From a checkpoint of a small mixture-of-experts model trained on Wikipedia.
Size: 9 layers, width 448.
Experts: 80 experts in each of 9 layers, a sigmoid router.
Below are experts of layer 6 (counted from 0) of a mixture-of-experts language model. Rows are named router (the router's row for the expert), up (a neuron's input weights, with its number), down (a neuron's output weights, with its number) and show model dimensions 224-279. Each number is 128 + 24 x the weight over its row's rms, rounded and kept within 0 to 255. Numbers have three digits each.
Before each expert's rows: a language model's description of what the expert responds to; "comes after" lists some tokens at least twice as common just before its tokens as in all text. This comes from a sample of Wikipedia text that the model never trained on. Tokens count by the router's weight.

# expert 18
Adjectives and table labels. Topical adjectives like political, cultural, economic and public before nouns, plus table cell words like Loss and Turnout.
comes after: "|", " and", " of", "==", " for", " their"
router:119082115141117151124123119133152119133116117100164106155128150114131114159085103100148150133122110149106160104096136130120129146141114105108129152195144136152128091164
up4:173137070116114114077087091124169121134120155147092137114128117110123089099099131101151086134174094114154150123113140123127131093085087132132131112120077142088140103111
down4:131178150130114161144154127108129081127137188147147131138111120141124156107087121105115136098098124143122178102158122157127126100099139159128144118138127125103138132103
up5:122116132090123163126121111111094111114066103122109108134136122125104165177095100123128132112100146136113110131129120166150144136110099098151119136135138102152100089155
down5:149119147142113116149117160118131121133124125179133176144162138109104126096144099156153146085114124098095127159093152121153124148119063121118141126122127165144129080151
up6:153150136107092188156105165137137121148130149103116125149128138137123134140101152089121117127115120161122138138155122150146146164150122162101109138161118128136138147134
down6:121145096139102109147141180122128137090107117099120162148155140099114114114144104102133094173171097123155148085133143110099152128137162146129126144141124106145212119158
up7:128097125070086119129123145124157153167127112145122080153153121140118111163142082123086105154119138114129138158116099140136128154132127172101149154135137092131089123130
down7:134167146081121117152122123125113118116124139163149142117125161145131123167133140113133159151150137121137147117165163151159152128104128151123114121126133089132144162086
up8:147161096105135109109142113118117136163099077123147120133112125104111087127148151122113088101120117161150170129145189157118088107113082140161078145080174156121136138096
down8:146073125118124138108104149149125151108113160107122110104135142104095128112094137117144129113153108142132137129153138142124142137127135114074107144111158156123121101136
up9:177138127116144102099095155095164122113148145123147113149128156140120139161133178114134150126164135119138142125121138131141152120100129134118109145167143155135082064090
down9:138146172139128142106154149093161118095132105109159131110177111112122092119129133151151076146161108099147182160137130137146141064134105085125179091151153134164162102116
up10:157095117128091067155119186148140129159132133128171107115122115127170127134140088140149111142067160139136159164162119142133119176128087076128122106162141128156138173129
down10:099153088140135112155143158163123163126115112144086098121146119092125087123144157110126124137116110137092148150108123154161120131125093122089123160164106160141119141128

# expert 19
Place and name starts. Initial pieces of proper names, mostly places, such as South, North, West, New, Hong, and piece-split names like U-ff-culme.
comes after: " the", ":", " of", "-", " K", "|"
router:120138126103105103137107141099166117131067113147153166137148133112109134123131111171108141130134095142091109157130143129123148129149097108089129138151105113143126093148
up4:091115125087131126137102107075112129116138112116147151154109126102172115125139166155141112094141083172147124133095114112139100145106067095089147167145125087139182105123
down4:151103142128071123101118109123137140147133111115148128114105089132137108115090131124119106166099106111118096054137076145113140107146147141126149166098102143158132132169
up5:122151134136093103102108130123130115120145113116095141176151122134138136099114096126099136114141109103093109153110133128123139105101105154135104173133145142100109126114
down5:159137128128064110113114149152151096132144088071123094176119082119122099163130115099093156114100135162095135114175147100114086142107124159100130119080130103146109096143
up6:078135114097141135189176090125116083099082126138150140150155171129165125109135158165096167125141144163106169122137154147161141144089120113114141115126177117115125161140
down6:167098176185143111101125128166139147121156113138118120033101121095129092143113080080143152153164106088147131117154127113106136101146151165147160124167115123144141120141
up7:144126136118126137129098154164167121145107116107121114142133121125131144107157158105129076126128111149096144151131119114172133071134103132119149165146111134138107173158
down7:142123114131089139090132105146115131111128128129163106101125142080116139110122145146112143109119107133150089127161125154132118122156129135131159143142137149128091113169
up8:093147151109123191115099135099121114154130113138095129124121118153120134082150128106120141109158143146144145117115145123106144098151172135125180099128132113102163114137
down8:102102127158161141123098158096139141107142124146128157131093139109113128141158112143120152139175127154115163115176142121131123089089135164122090118105135142103122158114
up9:138152119091089140137158124123149131118123120149115122125147098125127132164115099116122108083125124122133109161121150114150115142149094129151081119165121093111120129172
down9:132116133145113157117161076105125151112126164138140117128177133122163160063123143132110106152150115131146099123121161121122134110107128132096134127109139146133159074133
up10:163107137171124126123140135116161078117102161179133118168140134124146100176096079147110104141197116172087159134128150155134143144139107132138107092145150124171110121109
down10:141118130114104129109139154101138120112129122123116123141097114157119159140173141156089167138130101146118168128094143117179115066126151094153100108135142073128122170164

# expert 29
Title and name words. Capitalized words inside titles, place names, brands and organizations, such as New York, Black, Big, Critique of Pure Reason.
comes after: " of", " in", " and", ":", " for", "-"
router:120123097150104138146116116081127097130050140108096157191142160134119120134129113119084091137132091135116169088111156131146155143165118105113138134144155159186176100105
up4:116126153140085103105140099126182137129032147139155137112129131098133127101146140063080136103107071088109153125103134092088135128138088127120176103131142107141147117134
down4:140206136105118123109130150101133115160125105127113118129145169159149152095109112120111090119106112117170122099132098115142136137109156078124152096043129138114103118172
up5:096125070126099171071133138158123095110107137126138095118126104136145136142157111152128177114130102141096124135130155155119147082140108108117164119125146159111140119127
down5:130108147102098156094143125154103102113141138094141126155081117102123148152111097092145162111146136134161149131138148182134155150160111141184157145125117109164114108112
up6:173084147108123117080130123134132143099115099138162167162151138118108124120133183137111130127133122115087160105157138159115126137141124123104123114120127153120150117054
down6:122137138092138127143067127103157157122117100074141134154118122140160150166110171105128165143084123183087128121118138167169135140184144084167116117092144119131108131140
up7:105102156150083128163083129109109146132072129121122158085118142120110117149126065123125124132104144170141145135119112119135121068133140111133116114132130121147151098134
down7:142102100110130148155112136132157124134101118125155111125116124110143103131146071113134124152096128146132066092165135112170126097121177117163136100110130120104135146126
up8:110066178169085127124144095124170094160111112134141125137150114122141156107137162143100130169120151096150149125146184113151115120136124102097157122149173110164133157128
down8:149120191119161155141114128110139104126126136131127140083066132135135127138176137156112109119128112104129142105130094119136134146106135082136146089128167101097143146132
up9:125140144109147147140107157153098130179133167135129113096132105141150101121165130122144092140178105159079140123113105116125109141116107103160140112145132108104149085134
down9:114132122183120134148161148166114107151140151103161121127163102140108116138137128135154150118109129140154195147156109126130118117131131116151147151163141095094095115114
up10:111177114127095120130125210129121110084095097122081168155136154142098121149109121134090134120069159124090090141149160096110128141134111125141112144169116123138140104107
down10:146146126090124141133150103112179123166145123144136137130115129138142117132118132109129106143102151142198122146115120133133137112151175127117123139127164121139122145152